config = dict(
    num_hidden_layers=8,
    hidden_size=128,
    n_experts=8,
    experts_per_token=1,
    d_expert=320,
    d_shared_expert=0,
    hidden_act='squared_relu',
    moe_layers=[1, 2, 3, 4, 5, 6, 7],
    router_score='sigmoid',
    normalize_top_k=False,
    routed_scale=2.0,
    balance_loss=0.000316,
    balance_bias=True,
    init_std_router=0.0218,
    lr_router=0.00233,
    vocab_size=14450,
    norm='rmsnorm',
    norm_eps=1e-06,
    tie_word_embeddings='early',
    optimizer='muon_variant',
    learning_rate=0.0153,
    beta1=0.95,
    max_grad_norm=1.0,
    batch_tokens=65536,
    max_seq_len=1024,
    train_tokens=293000000,
    max_steps=4471,
    dataset='wikipedia_en',
)
Below are experts of layer 2 (counted from 0) of a mixture-of-experts language model. Rows are named router (the router's row for the expert), up (a neuron's input weights, with its number) and show model dimensions 0-127. Each number is 128 + 24 x the weight over its row's rms, rounded and kept within 0 to 255. Numbers have three digits each.
Before each expert's rows: "comes after" lists some tokens at least twice as common just before its tokens as in all text. This comes from a sample of Wikipedia text that the model never trained on. Tokens count by the router's weight.

# expert 6
comes after: " |", "-", ":", "|", " \"", " by"
router:137104178143108128168143216157129109109161098148104126098087147139131133147112141063136117154157129109100124163101138143112123097120119132153141131143153131084140083108143117172142110127097171168142101164131107113115156127135097115136136149103149104177123101126124140114120132172139089141117135111096116132133125131151122117132133111120143176113127109093090097110116153131104142164107
up0:142170125140150152149101143093149142134129130131134152134149118119130119070118134130141130145087126162056077168112149147119086094166081164120152131072157143141077108114120103128134146150116098116147093162136153158096145123142124066134093075165121120129122115119135118156123125122141118118146130088143096129094131137117140173119131154111142158122143123154128127118120144164136150143141
up1:161126125094109147086124161089108079135121135096140139074115108120132097078106097107124121126146110121098175133109101145156108175156080133133114078123153104146126143102100133108109128118089115093115121153126080117120150134112117158118107129119105095176142099078147121094155114169138094144149116140123156156106129159135129099142109145122171139116135104115114146152175117128136149125145
up2:153107159082112113125105115156143119072120138117108126128113118150114109113119124172142129112145142156116142105101149082134139095084130137125156130123120119116120120172156106152094136177121134103137198137106140103099136106127107092143111121134163125116116177127138169127105140085124170177118156149186131132123156087107114127160150137103103101088116136117145128112136148140078142115169
up3:130113106141121130108126132147091127120092171149124101107132152138121119137151111069127097113125145109127137117134152123141175093133108138160183161132120111107160142138141088179146177118090136128139151160100087127103113174113140107111125145086065146162126122140092115132115119098123126164130132097130142104123116157110176162138113095106101099072153158118128134113120107118147146134084
up4:119120056087116118093135120141115144158161145112098116115113108103106137111151107076163105094165167169148126131079140103125128141154130148118138097098168140126127163155122165135132111120132135140146116165101142128093147134164160126153108157140123111141138163095101128123116110129157156120133091102106133123088053110123125115124100155188143146121114137134119118155129161139155103109143
up5:143117092111141101130162138122102141149111116116151134121085098166146111130116085101119160128113159130134110167113142171126117124138096148129110155148108130119113116135128134134104033096160120148133167137061176092138116138128177141147125133110153116137127140137106120097089143149132113117121109113132124139183099144169128128114109182102110129140155157150110109140116149156078130111118
up6:103099124143097136124162139129142134137136146140164133094124121145128142118165092102155110146105110120156113119142107138104093097142113094080167111125113140077104118134148110143100169128081138127125157093136098168090183151130160151135164162075128138158186151138139117139131145139128169101098152130134124140141139088092095119137150118122123176161134127120099169119112105131115161151116
up7:114132123094176124147123122132132121193125139127142144096150140155147138116118114116121153099150087105122128149146102168159132117123120151096119162064126093138154100070115092154131111126160153126188167153102130093142147117142164152106139137151121149120115125132121123136086105136149138141142137144103076131138120085137111119114162155118135114147179147122153170100159150110112102116084
up8:134138140089059128123131115175122158107143120123137146131131135148141148077113125137151123142112085112132107141133109120137165104157092126138117142072124135169154131142131085129113106118173113156145114136164137140154209117145121102099136129158124121077154114131116127158131157155123125104107138129111087102157174135114120130170123155133145109135167097089175107113114149127140118136170
up9:118102132150139123126109105168102130118118201130158140128151120121121077081090118134132110104074133135133164144126100145098120136143125171100123140127153090157126142109162149114196121149134104112140131108145075121151120133119118134117126138173115142121149113181170156124080078109126135137136118141115148119124132126155113160118107132170132132104126135157115122121155186159133093100101
up10:093093136172149173127107124101136122138158164163121105109113107076131139163132121132153112152138119168123093104105114113134071084103110148135140139127178084165132141133144110136158114136095126140131067111158106100142128106139146139157142131150104163140111154131127134131157146141103090104132129157131103134095156156165134113146118150129167157139186173094116139151147133110158127121123
up11:114072111150112126169137148126112161136129152146113129066136086156143156143154149112109107129117174122139132157104104122124143123149124136086172110157124115124101129119108158130129143125138147134114150111171129136134132134133159112106200142100079132111116168131160144124108127141081086079138091102104178096175125128114126106082136121115135132099131127159120128132143113104089138166152
up12:147137134114148138108129163149131081116111101153129130091091119133109178114126165136101147177099112138114137145095104118094122096100166123133098107120129143098111121108114132102159081159142146091116143135109143131131129093183131161107115156094140143100124116083150112143163136155128179124102150110111107129163131157147170110141099159129195131111113128184107113114143107155130119115116
up13:141080071137124143133141121092135105146164137130115109138089126128128178103122109095148135156134091192129099110116147157151110136145164134103107140111109144121132106110138160104127124158126110104141095134099132120121124122095098161113150136126143113130184090108141123150143099155121147081125136110128145100108137132121140139110137105146153189102141148130179173125117066106163085150136
up14:154108147108135118142117125145130147125121127135123145123124088106141140128116133110072113131139133111116076132142092147126095114144104127171150078128113120106108117136135109164113112161174155110145080134123150155176133102171091110108142124149153152125129152130112072160125133114138091126089112162127156124118120108132125141144105151100122128112184100123090078101134162134060131159178
up15:122119129180133116163143153097100144172131093100156099098103127113135129132102124123076115178145143173112115153131124140151121143154129142157134135114093153105122153147108157132124133153122136138109098151157135125100158102124098065138139120114182153106127113112161110112094141150139167132124147090123145153131108145108128102143143068100124164133118173114081143108141081164128100101130
up16:140150132079182115122122132134133129132129136210117100132137127111108169142144059155136139039096118188161163099123110130088120134121113130145096143134128127140127150134098156110119143116122106141115090106121136144121116119100109124139080150118129130108108149088121149097082122111160135141110101127119108134091119132135113148118147125143114137108104154115152129114148090134099129082101
up17:154117129104100092151140152166122150146099146126054135085142125113149109101142157119123143141141127112149138178138115127115102128128116161140151171150113114119127114149129111132147115124100147118098145137137163142132097109163148100116179115144157128142150114135121150157160111148123078155135140126139156118158136085130142127135144092116103136140080085149104107123099167125118056062112
up18:128171153177120117133123139089108182156117097130121129134121142119112101132082141097176095121126121118106110147134140116160131137126108088175086154141083141126142109134112091110153113121141139113097097130128175110136179161124176150126082130105115118137099147142117106121182120129161127184134091117115115114082137122110113127142099112103122107131160108120121116147143096141159082142157
up19:152137125105165154127129071160111159147107117148117135160148158104091140112110107116140115144102158097145140139138073120137094143152133144139081152110121134169138128147062105067144117142125153142105083132125110106139161134136121105120158145126148164116126132117169126163141091135158125134080147104159145142096118151111128112088087142117127121134123083127089126138173126123154089103142
up20:147143097108164066130133146147168125119091140160152099125120135083123108136102175125127132109110148111131180119093133134125099126153162127150118148074102084117126142095104109147145111133133129081132148151137113123115175123142122112146130139133086121144162105129113125135162121163070082130127164103138131118119155127143111182158080113094125125118139087117100108161142135132131140175112
up21:112108092093114131134155118118101161109164162125113116074122091138115134146129079119141093128150122142180068116144167159131109098111167107099143155142131079114116108119129145157151146110125162165164107145166113114140144101114161111126092120136112098144117133143125163125115135123123116084133110155149147097119132116105104119101166104122164150159111120135129110143128121093143066093162
up22:162204139124143088145109120141140149145089085146116096109123143084125112133111117126130141106102141108153126148122146092128117116115131093126174131104127133101156104139162138200102147150136175134107109119135117117140119093106142093134134119166143117114098167138124135130087152187141141128115138134104131150168098091154093111137129128139125087057154129102151118133152112126131117138098
up23:128162127107153142117079143116161134179126147113125151134140070109117124132113105149085107093154163121130139144157141118104158085147130154156113108091102101099158105119141103103143108131140135139088133074145124141112106122104159120162130117187071130169141176122124132090138110130111110095155127135113137144146115094181135117127156126110139141145126120089112155118098124077106110116137
up24:130103181104192137105122137135147080125106088149091139171109142143140166120141141122133159177147176131136140120101134170079110126144143132120119152099160138148133125120120152145120156162149156149131154145113177140138156107136125133145135120151147127163134111080137097152126086093132080104164137084108120148121121115135140167132153129154152097123081150095130134150123155131135130106092

# expert 2
comes after: " |", " the", " of", " in", "|", " to"
router:109058135157119128145095165123123114104109130170083160126082137139115150116126109112137123135143124100110147133104153149130135110133114144132093144112132145086131088127096172158127119180108143133121118156147115120102174122174139108103147156050099116149128082123109091117115103117141120123170131116136122134111109162134104096143128087149114121146145146118104141082107158161095159131121
up0:122141126151134185129115152112114136105186139117145141157117148116138112089090106109136106143110176185109091137137139126142122129147137133178142108087126096135146124128108119132135120154129109119155132132145156094120157146103106124151121105170117111141102109109081122124117110110175126107186110098137082102101060144135138148135101107104170140109103134143110121186141117157117113103104
up1:120113142096118105126101113098107136161114119131124154144125120143154142087099091097120114151109156074090130137120121127094131168130125164126105076126172126156105124075112154099121152127093099180136152136131129109146170153124109143095123152111151101154134087086170125093123111140143143124150105130095151136138151174162133124142146156102170158128141132107114168119155153107130178140132
up2:130091146121108097108142103125150133076138116159094133108088114085130129155129120188157109150100119110102118129124138119145125150116099137124107153151102133127112112167119112152142157178110108126115154111112103116127125094129073113167135125154158141133131167132162126155120171132161163134152149110146104117109168120093136129147130099146142088121092120111083096119157164148083115134193
up3:128105140104188150130123119128139140193096130158153144158085121139141100103176128077138101147103134104097159166176134129121115115117115156125176075148114127127095137143159115133116172114102118139145104113119110130116128155180164097111112158111108169134141135114080133121131102099138163140143094107104129140158150135143119122126110088136139133083096130116136075144110118123140136141117
up4:141148102083138115113118149139126149149145156121078110096125117140148122118123119095118139062131145167111139124156105139120143158174111134156122121157163110129126165142148110157122109127147104142152095183098125104139124113136116116095141126094150122111106165104088124119127119119176109165138147123054128138119090107129108120145112188146177077117124111146145124164135151119151091128150
up5:168131119131136122139152089130165148128133102123098115091158104146152096094105171112095107149135115130139133128127118164155130127116098114141113135126097150139108156104087120151127090152140151145135134109114136146171129131133131132138118208098119132120114140136142109118142116164130082079113103089106119153111116117133180154120092106149142085125144123166083101177135184106091128143098
up6:117115140172082107108134133171186131114130169124142101108115151170118131122154094133112129130094136110123120156173098128136109108144124124127120132107125142045155127137133136120183121141128147110126103146107098122118126153152131147133163153126130097138129123117109132134139115112143143091073138113172138175122081099148123145132119117160139095096159094105120139146129063137078137160107
up7:117117129128144135103154156101150090108167164129097104084126107146105120116131125153099136136156150167149105119140101080143113079116120110096118136126147083145119132128122130192117107081153133117151110132133109116120173107149161152117104139135150149126084109137144115103113121164128157139147156130118057120122082073123103140117159123130109096122121165132151139119194148130141107144114
up8:091129163120152094111117151104172130127151142160120141125098140149146130079117089120121124134162118094124100095130117103102135085124051121144133118141109107147176116126168102156133120107171125175123114154178094134135162154160103126137078129159140105084095103152120129160111169134148176121118146156115098123142147117136137137131120150126115132158148104112143122143104129105110117166143
up9:136111132104131097145103104140179128133141114153130128069173157145108084134197072124155149119108162123132153161160098148128093133115181121154149112117166124146138114121134144126127102112110115079183108146118086108144129118077112124127147139164143151129156105128141103146114113117146125156107127106131134139148134136155112141115124168128124099066135090124120096117143129110105096141112
up10:141146116160158121132122122121139139120167129089161142117130149149137140161112124127150128129103079178124095131115087117150046084158093154132145114103179075138138152108120076120106152124073148169140112091115147130137108135110110137138112099132130145145124139145143135150149136112132073102100119118163098102107122145164135118120117126121160161127133142140093166135129133134076104117130
up11:072128159145150101159115157123117184136139155100141147102170101109137158155134114116110093124103162134180152134110077116097151162114134146153163145137116163129097148084171131097104118149139147109071158127114136077160150134126160155111152134092145123107147144132123120101089122161141128147120151135154179101157123142131129120110137117104143112106152131105120132093144112108121107149148
up12:143110126154148128110160157148150096118172115136147119108151130155120134094099157115113132168111094118127106128111124117117132113113168108120112134090159115116157160120132117129129121175144176131127171152101157170154129151147176146151123133110112123123127115123085168187105093126122147135107167114145105095142141124168139129113050133135159118098152114145140125172156146160110133071126
up13:143095121129144095132137149115128139124089114144129129109101147114151126137156111164102141127105134106093158150103148086120071135112170121117172135119126123073181129136109129122140097140117088140149104166184145129132169149172098097124156121095126122158151150099118151122116114155130133132138126120185138104128113131083149086140125126107138139124144111123183122131103063135114082113150
up14:091155143074124099121105147130093148149180129113152102097143150112144120110093137137125114125141134126146067134126075157131123130142119117144159115071137184130169178132106142133138176125165122123173118162130122151160132132119117144132125093111138146113146162155122114164085151134140097115101110173139130119119135164083134143127103155094103111148127121147146117130106176120121154159142
up15:125112136141150122155128153124144102125105100103101135130140137145151166119130132141083111116107180163080126160098115131105147115116124130101074140080104130138127134157082163087113116180139147142125138136132144121121140118137119091152151160076094132150147139122195103114102136107128143158093145096131129109097106119095150094108132104117130133151167144066120130162159131151122125104090
up16:114157145071117118115109155114141108156114113227133077141126177093119116121124090157116114087115083190138114087151086125114150130147107108138088154158122136135110125128106135103108126109129141120115117113143127127136128164104116112149107121120140114113111153120099141119117126093149129151136138118113131149118117123145111167134133100135144168139087123137135119136177095086090109096088
up17:170145173151171140154139099118144124115147129112149117107148127160130128149136111132136132154095138116101115147107069130154147123120121168137139134106133144117153103119111125154108121141115148120103106119118104115163102103128088054136150151182154115135130115124169183138119123106161126171154160162146075154170124077142143159136137092138146168115146128096120140131128155142123090092111
up18:087115136164153126186156152102158199153158130093166117123106107109128090140119127110145129130134142182127136153115161118125123126123139147147132120118097118127089115133128126118098107125131140117175158133150127097119142113161127096092130162109104123137139103175141164064125158099158100129120129149156152130103096097158125090150150089151136151161154109163137126110111114148130106100160
up19:111092106119149114157111144137145165134102157109121146117120139130115099086100138099126112160087122146155111090139113152155128123139125145116131151106148128151138126144119091109122145121163065125145136131144106124106193082157150101135172177135123119141103137151128122149155100118166120142159161071145123116140104128104111147106088126110142159155095118129100117156195180116112111124153
up20:131140102136147107132141162130157140144082139154129114143157135100128123131121151123135123093107146095104168156101120156105102135207134121082113091089104135094104115122137102148101135115126138099102127141104123115091143103137132121094154117129139095112175105168120144118144124122075096098138138097167112124148180122154111149135109064110128147142129088140122103145146115154141128173087
up21:161097133126163139143155133121106170144137140125097137090111128141113144104119122136141085139182117146106125091153131115118106132161138146120134114110135143100146150171135161164075129138132161097154112131191138132097144101138159097155154139102146087134120112150101144116117119123087109132200087168132113123117125087126112138121115078148154104128069138127142099123124164111120155119144
up22:146144134149094123163141139160153145193128103124114124118128124121140145183187149097104120150160141150122129150128111127095116125126143151114155071183117141111128123108122137166117111132182172146109158129107120127127065096168137122157137092116135138103127131158152119157093152166131092121146119107079146123143085122138106093136142137129130129105145158124127147096121075126131106147115
up23:107177168109136127128118131135132148126101155089152177125145128102155104127130100173106114105133136137120119129135143098083154122166117141146081077138099133080131074142125100108160129171113163141134125069143139124161137124108111127136136104159072100132138137105130113136126117129098120098134115139100130107170108143150130114127182137135130159085114071113110134137112150118100083145115
up24:149138138113128157063099158132116066140111102114138120146097153148088100115098159099132163148134121149133118127113131161147129097138134124132123108101160130166098116131135100182156142148148139134142167139111144127126188087112138131126107096145131094159149114106134152128147178166153119134113144096094143120099112141120117184107141168143089094103113124134165152141154126118122162146096

# expert 0
comes after: " ", "19", "20", "–", ".", " ("
router:155110134093117129145091158119126143101159114170108152096078155098070152097126115101130141164142128106108113169133149169140131110085129154133145121140111185113120102119109108130137111184127169130164110169131119093105135128152126127092146142068122131152112097097124084108128129137147103112128155126079117130134128148125115135152131074100135119111155142095111111119106163141122104115153
up8:135115127155101087121110115127159121132163115157142128137109133148132119134078147157133122112141122110118108111111145106162135096178072084138144136107136132123185118141148088173123137130165123185151105134148122141176176124151116112106165150174141137115104144175144132111117157154117188117150123153126093125134120102146155161136162138131126082144154145117134133143091153137120162153150
up9:128127139128139163144116119142144149103176103172146152152136152130124096137108154101146100127126166148072152097157153131104164124168132146109143133084166097145130148110154119147122137145157120105184142113158150083132110134139158128121149129148154143104094111163126143128155137077164130112144106115097152110157104126145127115134136134165172077105147132119140099120154178146114158122079
up10:118125144162162116138048121095120107134141149136158118123153109172096142117117144090112111163087154172130109127156088133121085099112144123099137146135166107145109128114130111148145096138125118193147109111135144118119083111126125117137142113108106193102145100152159124114098137120130134105145119170114098090107170143150134151144176145113154152117170093112113156133124142143108121129131
up11:109149135128134124108139175121110115118149102156195121118113120100072127109109126145116139161163124159122147161086134129135172140098136155191159122118132138093120155106122141112156108152132120123179125115115145108141107146141216142157120113086133078105168135104144096113140115136110101110113149159078145087137122139134120133125145126111120145146124094113124143118108151142151118090140
up12:184140078128131115134122147145104134150127084111124155099054195161103144140115106141151124147121113096118098122159129144100132133103130141134089106138136116111107050126125129126176106118122123153113116134117158139117130159121110132144100133132122124170131118113108145145121126104124175116093144122107149118130141120137142106068134106131169125135171109109131157082126089182139110126150
up13:143120083133146141111150147128129115147156119154123162112107159156111157164092110096179134148111132108084111130144110150109096169129142105093152107103120159085153124131147143108129130148147102166164128105141150104141155120115121130142132114116105114116153112129123076146127105138115166145138183152131115126127105089117090079112104090147149128148160121126152166121064129140130102161184
up14:128116157088149089117115152128119136126087119116152100141091158129092108138120164110120100132112108139141087140131144133157086108101101119109089092148136096153121122121141112129181111117174137115115093122126117129166135104175089144090158142142133129158137135148109131173129154123139092144118081151142186137137148167113114120198132147097098097112114114144112087102113157104135136115127
up15:154080130130122149159129144129150156156127098144112162108129117150142153101122107103131202185137134169067134133068123156127129137146182088135149147125126141127131106144111121125102129135131102153132140121148136095091138114143141105068159155105105105144157134118142139139134178096146099158133191117147124160111119134106114135142096097088126130139088158104132134115134118138109125124119
up16:143137143088165154138117147144150105132150153192129104086149150127121095143111093139144126095129104152167129091144114138134154114129095130141114154151148178119135141131079097127120142129136121148091119128139121124109104127073120113123085125135107114072108133102112146058100126153155130172118118145146105108127125119118097154133146121101133129120136133146151106131190071092101120117087
up17:104132115098126124138113178118154114139113139130148159153136160159121114075164145160153080179153121122131129132169152112118126143145139180151130133128075120138097115103095119127134116140111129136158141133168155137123152107088107054145155128098181143101123098104127106130140114151130102116131118125136103120117144135133136134126071092129100126133115107093122094158072137153125085149149
up18:132127098131140112119154164112102149180125081091131128092153161096137131168106150156163132137172132108100136141130130140113100152111171136161096176149113135117117123145136102131136124132148150124123151148081145086156112084129125100133086128131102134137136111141137149133126123135144160154112132140190190149117093076144116122139093060160099130103144116143124137122136127109094111117144
up19:153117143105165141127150138119161134152149129151108132173140139155169152148139120118135140074109172136104108144148120124140124138144134123145144133125150100117145117104130082115146135112186149098157132160157096127114137085151132151081145163124135107120107117171142123166123156145111118161104181088147080129090162110106145118127060101116121121119121124111107115089132146067110148148124
up20:134135085105165116174131108109129162119088129137148123154129112098110121101098130141088112098135161115132114130115138140145118128125160096124062085077162113107125162106067113154149107119139139080129154099133113132094139095121120127123113113115118133157125105161126134103166150106093096108108129085141150141093141139101080145125113147105146125124132109161076115129138120132130097185105
up21:176114126153124082151158153122101120077158143168126112139131099151103099143162128126135131132130070149147103108107141122165119119113093112079159112115191127151172150145130144184151126084135105118129106162164123098122126138113109147137162133132116100126085110133106148140113132127119106120132083143108135104095153106168151171126139091156145110152106122143129106128146124096161101109127
up22:144139127129086148143130141162154109168105096101152104113117149084070150128146137129115140130130130148128149105122120134116145111123092149127160133137146155142166090156116149113121124122179134111074125163109145084163124137128141106131174146125116101142111160186117110107123165192133128166132113115063155114144123095144146158099128142104126121089147141146115129119126127145147066152131
up23:154181170150172137119114137095154144145127130129177162108162109170126130128111110106107082132119136113105118134116121126111125164145137125104124088107140095154157092112151128130113116151168125156112130092151127116140122096167158126135158117168091148162098147096145126115135109133126091144138137158044157129129175115150139102175129126087132141101143129100125131103152116126082119109126
up24:118099066130091116097110144101125154090110163140099103147125121121135116135126102120125126137142118199162139136157147073132129120164168135132120152120189156128095137124133200149148123141163156143103156162147111114113145098145095137132157192129095122138149143079110130121129124134122132124099145128116141113110114139157124100176157128107135098118113115092126131131105111108132105168131
up25:123154094126111120133114142136104128119121115090148113127090154029107132116104135100069136098108108105097113161107102118140131111115148101131127115149142162118119132145100111105116131202162157124136101129106189137087113115154111123157157126138123113072102126133112115106077114111108129141126185115120161100118151121149152149150116098140128121104126117152136126139105141117124140156153
up26:122168104130149145153148174140155123143136129141098147128127188159091136134115123132167145189136148143133141119153089116150138146126145124100147120151110150100144130108117107166127126127114132107132094132107110131097110112164120142104138112079163158111122109123116133161115100128114189170135168088139145102113143103139102134102115102089112116146179130148093166090087113095109079132123
up27:157096131130147132158098119123099092145138115114101146142113153142167123129094130122130133150130173115107191159121126111091104148120135102081137134116149120165096102146116065120106166118093158183160117145160121112104139146092136095111121157084117124140125132131124100143125114102130159081155162120119148164117115137120104124152134104103155093144147104096136104145102167162131111104084
up28:150108091139144132089145141109150156101147113113125110143163155144150134161142112130137135156146124141145108125114139198106145142111107096146139125117152106147129140129134168146150092138105169131135143125110123102106110128066119100070127107115098165141112132109144109057082097155170110156146106098138118119125106159132167174099113156103111168132129097089151118118148130155104118140116
up29:150118111159109117098169125151128097079112087130143122125116121123094106144127144183160151140181071149133144115113114123117133153132095084154143102087132111133096132131156129152146116082164090148153092134121108132119159115132126167100125123097112133142124124167155106150157157137123114122127144122108102113094136180131131134125189162121093153148158086114155141138107149160167134122126
up30:189150119136095119087159143122132144128143116146139136111111147110106124126166156124154146128126130151098165131154129138081131091133136103125096102127088137096137174127115133144103113085144139107083123067132122164093108122151123128132167135118094123123161160140126105170153136106074119155155137159116137151131167133186120088166111129136123138110148069096142112113134130143120158157118
up31:131099098137085071122068060131140146124147114129117154138136134109110086173116143156138122111116127139170161116100169147105123130150147149146118158088124121143148132175087137126142126082128132143086157115118143110117139118125098121090108141131116124153118118110129133121133100163152111133117114156105119113114157180111151086112112136151137155138154147112135088106133141180106134114063
up32:158111150176126155147141150131176118153146162106099113135152148131113125083112094150167112115128110133139129120091135073139152081102128105096119132112087140125126172105122115130107134120139097108133115138114146142149128147152123117140161092116156096113090134135159117137144106157135109170137066140132078087141142120165152165134111126108150099156116158106134112123122109080168118182115

# expert 7
comes after: "\n", " the", " a", ")\n", " |\n", "'s"
router:095089165120133103181107132178157160079138129166110115130124170108102112105124156089136128096114145103134079162111149131132184103104128137135136143110118148075148119130131120171150108125142151142127088138124110089093140078134117105146091156097126122155122141115145163119109140149125110107128136098107112138097130149157087154130130103097167149141126134119135100123140171150090106137109
up0:133181110110165160108141131084093132096160160077156138121090133126111094102121112155145121092109147148085071132123127092135108104158089159170148115117165124111105109117135137091129089115154086152141142152145194138090143111147123093137119095127165103128116144116140123139152117097157135123170118105133082133102100169127126117108127134090134134121120144129147143152135135145117124138133
up1:160140155139108133164092122117117101149122112112128137157124099155118129092123140076157112148128131156114124151165088110107128167160134165164092106132115117110157132103109092110126101116112111141138115138142079111117140125130121117136110140112087104170066086116146126106144149182127138121116132147138099124125121201178103113148086154165176133127080129131128113122123127132115171117128
up2:155094168100118146109154119163119099056138100122163152115098130114130130161153124125164148122131130123124119126092131115125131108143078123164142127119102135090106132147142126139123191162141115112135153130133137166141154101137121103168178134156162061141102165114177148144150145146132166153136141121187131087105140106100146120149146118149124117126116115112132115124136175127085141130130
up3:105135125147114123153122102134099148149095099136133119113107161096130128138139099083121106156074129100077148132108147148114125124114108134152148108100110109084132114113118098157133190123093167161180159101084121146149088103111138093099132119140122173167159134107112120143149114139142124108141112101121146099143129162121131176129118098109150066110129072118122132112145117149125159127126
up4:126129120134136123104094165117158119161125151118131126116159112134111143134118092083110138105159126156084122119127102145138131124155144141143096131076136131158134143150131156174134107112149063183126126172087124116128159156160122122135138127129158121135105124084090144110130080130164159100149111111088117150120095150123123098107140190129163099119125059131121116137156165144130114153124
up5:126122095094131147125091142115139148109128101145111131129147107131134109140138121127144118156127134096148107153119135141145129173171115118150128117178137161139120139099116080141106096084168101141118166151085103077138100127168162143124122179085179145130135136112139154089118143153114110121131149125100096110159112135126122111055118146125152099168122129133121132151145173156115145173088
up6:103106132112075080139125109158166140092138143158139129101146161125100130121130100124131123141124149128132113103096134122067164147121113107106144133116123161077154107159135127088154093115106134118104094131176133123102166150090155145123120141096150111127122104137113122145147108125117155147092136111099170159153122087094145139098166156110145116124136132094106165120173068169126125142143
up7:136161082120189135125125161123145136149117160115143088130132148148105154122133141142061124129142143151084056159099119160135125118161121132137130134096156111129116109127113088149126115092139166103179154146089094142150160136109153154122143118120110141136084130156144133135116108136134153148171114132121074127143133059144124134100160108146135133152145141131158167150137140123138100121128
up8:156082125121120111123133111091167110091150135180107167123126126178144182133107108140128120135133138127104112137152112112149145109157084074125115115130132089159159092116159096171131124110156130163150144094179098157149196119158130126081117133149125125088126134140117144126118147139133129113136135158150107117127141114151137123131125165148085093129141148091127130128083123118147107166151
up9:149140123111120117131101120167131128119124137179151149085119141133121086145154117129104117114070127145097123129137115130107148102134150128114136134082160120147160088103185128149128151166133124104153154132114053092167127133102080127098146140167143134162142115157162162146106110127114110160131128112121133154121138158131132133106126139148133126070108124140113105142189192127098134122122
up10:129130122107168142119099114116083124126178161142121136111113112102121172142137094121106177120138103121100109113128108118109084043132132127135164116109160081163150144130089115115173115156120144133116079082119117103148106148104143139150147105155144155135133121104142108119145109121121112084131154190117123136090124106163148095151147121101177134126129144124108115139152138097121118153125
up11:090126117153128103156174148132138143102074128184132093106130098127128170066158126141132115119089156132086138157123120118119129137142172161168137136125105150156114165108126118144114131147129148177132174137091143107164114097089156126101141111059099118139119127127091099130105113164131130130082127126099148121134151121135172141120127117097112120146113132137161115089127140131127145155149
up12:154120145120131130141152083174102134106133124172118140120104163144073140130080093145108113147096131074129106156132103119100119100099152148114096126087136145077121118096128138130143101167113188118132137147098161187083162145136147133140101142133128127137129110114143155171145120143139127109115139098151154160144161150148176118120092112162161111105126143143127141123134125152130147101157
up13:172103087139140134131147134096131140093092112156161143139117172161115105132170080137127181153132080139142148150118127106178100104160141107095146122130086148098137119153107123138119128115132132108147101152142107120109145132096107132141159130094119160143171129102168134174148144137114120150145172097156154121137123126077107151141138097135151113161145110106177135082114091115119119136138
up14:101096134140106112145096151147117108159113095120100147124188146137142114140138185120112095154097129155108092122128128115122100126126072117168134124113138117095073170165128183142133134140129152133173072126126132112135100123143100140140130112125141161118113135112088096187113126121122063120117123143155139145151097145102139181130114143117115166138106109155115117136126143135083114120125
up15:093109141188133122107116117094106056134119165118116166138111130130128139118141110167088141118119153131089144150140106133124135133105111121116125151078135134111108154123095164079099105147137121094152132139142118117118162155088124142154120130088105112150147134101114103081102145174138135166109144084097107106111110150135149132124154141154136150155141142128099180120165122185144129096129
up16:123148102102146142126118189143131123164113137255154111136129114109128166147113066156127140089122122168137154077133110133104123149154123124133120160133144130137131117147110141085102140118132132145123110127129139143126121147078126113115110147131117130117122128110136134075141131115140126145155134124146143118114129113120140142126148139158110156133110137141141130130176065122085116121107
up17:129100114146113075115148134136133127148093183122104132084161092141112128091124152155175134164112142131109100185145080143122108107138102177119121158149137135154115128123167128151117086133080114167161109098133112141164100143141098080120165155166135149133133119169125152116124123141119106134145121105107148119147130110146122128155167089124103155134123090142127116143088163107139137104141
up18:152135114189151156160133123111134155152090085075126125122143122152095102128127095130107112138119103105110117126102187143136092131107105130111091139124110128142106140122103104151107105134173147133148141082111173109175149123128101185108116140099109176161113115137101166129106143093144109140131154101135114158103100087151088113115116108115114154116133107150121149131151104113165120115156
up19:140087091132169123126146119131185129164140153171133138145147152141114142138139135135146102143152138097113143111149108169178131125137114150099095152110162104133127120140149121086156141122110086106161119110161135118121159121153147098091136142177137123184137150121167135138118097132148076109127135110147115112096143136143142125116120142137104134120053103143091133094177167097145133162122
up20:124145091141127116119134158095136125193062173151132102110122137140090100166126114134088140128110143053132107137150141139158145150106122107145141101106113103118122127103109118146146084077126102137125114139147111129093117142150119167115144140147125140131106076149117125132126168143102127110174129109135158139121152129103085159128132125094164146186119073130117141121123118119129101155103
up21:168134124112113110106107143121118184142139145101089100114156142147102152130108090111166133128165123107148091093171158136084114083180144115122102107168138136135126121157111143185144115126172112142189085120156132121111153126084103107122112149131128117143116103137098129126146118124091120112135116144162105095130152109152140150099094118171117167136112141150097138146120134109130122134175
up22:118137109120136126125098138152149168114131115131153144136145142079130154113190121139124100154119152134109143143129111111111155147116130125126155120118171154099145155132144185146121117114153103147093126138108097114170140119132148132125159105123119110121103118142164092150152156108123127140179076115098153098166122075130084078127127133126169124094145142117118141128130063104128051118120
up23:134163118135132138119128151174117183157110118110178149123127091150117105128124087133099107131143119123126150150129138133131166143150130145131096095134129105158127120120134084116090115160154127128135105070153154133117129116112111089120134097156060086124086136126092105110143076138073110108145135157148131147151092134164119118162131113088117117109129113121096137104106138144074144103159
up24:108137128075149130095094131105099098124142133113145100152081137096118120142131128103104111156136162152179152137149108152083128122154121162136125131133154089136061102143131149127155127164095160164120195166120122151098187100159136121137126103117122163140126113139124109120088139107154118110082152098118144139126134115151139114115138102140136077136098149137150136109110145141118125131085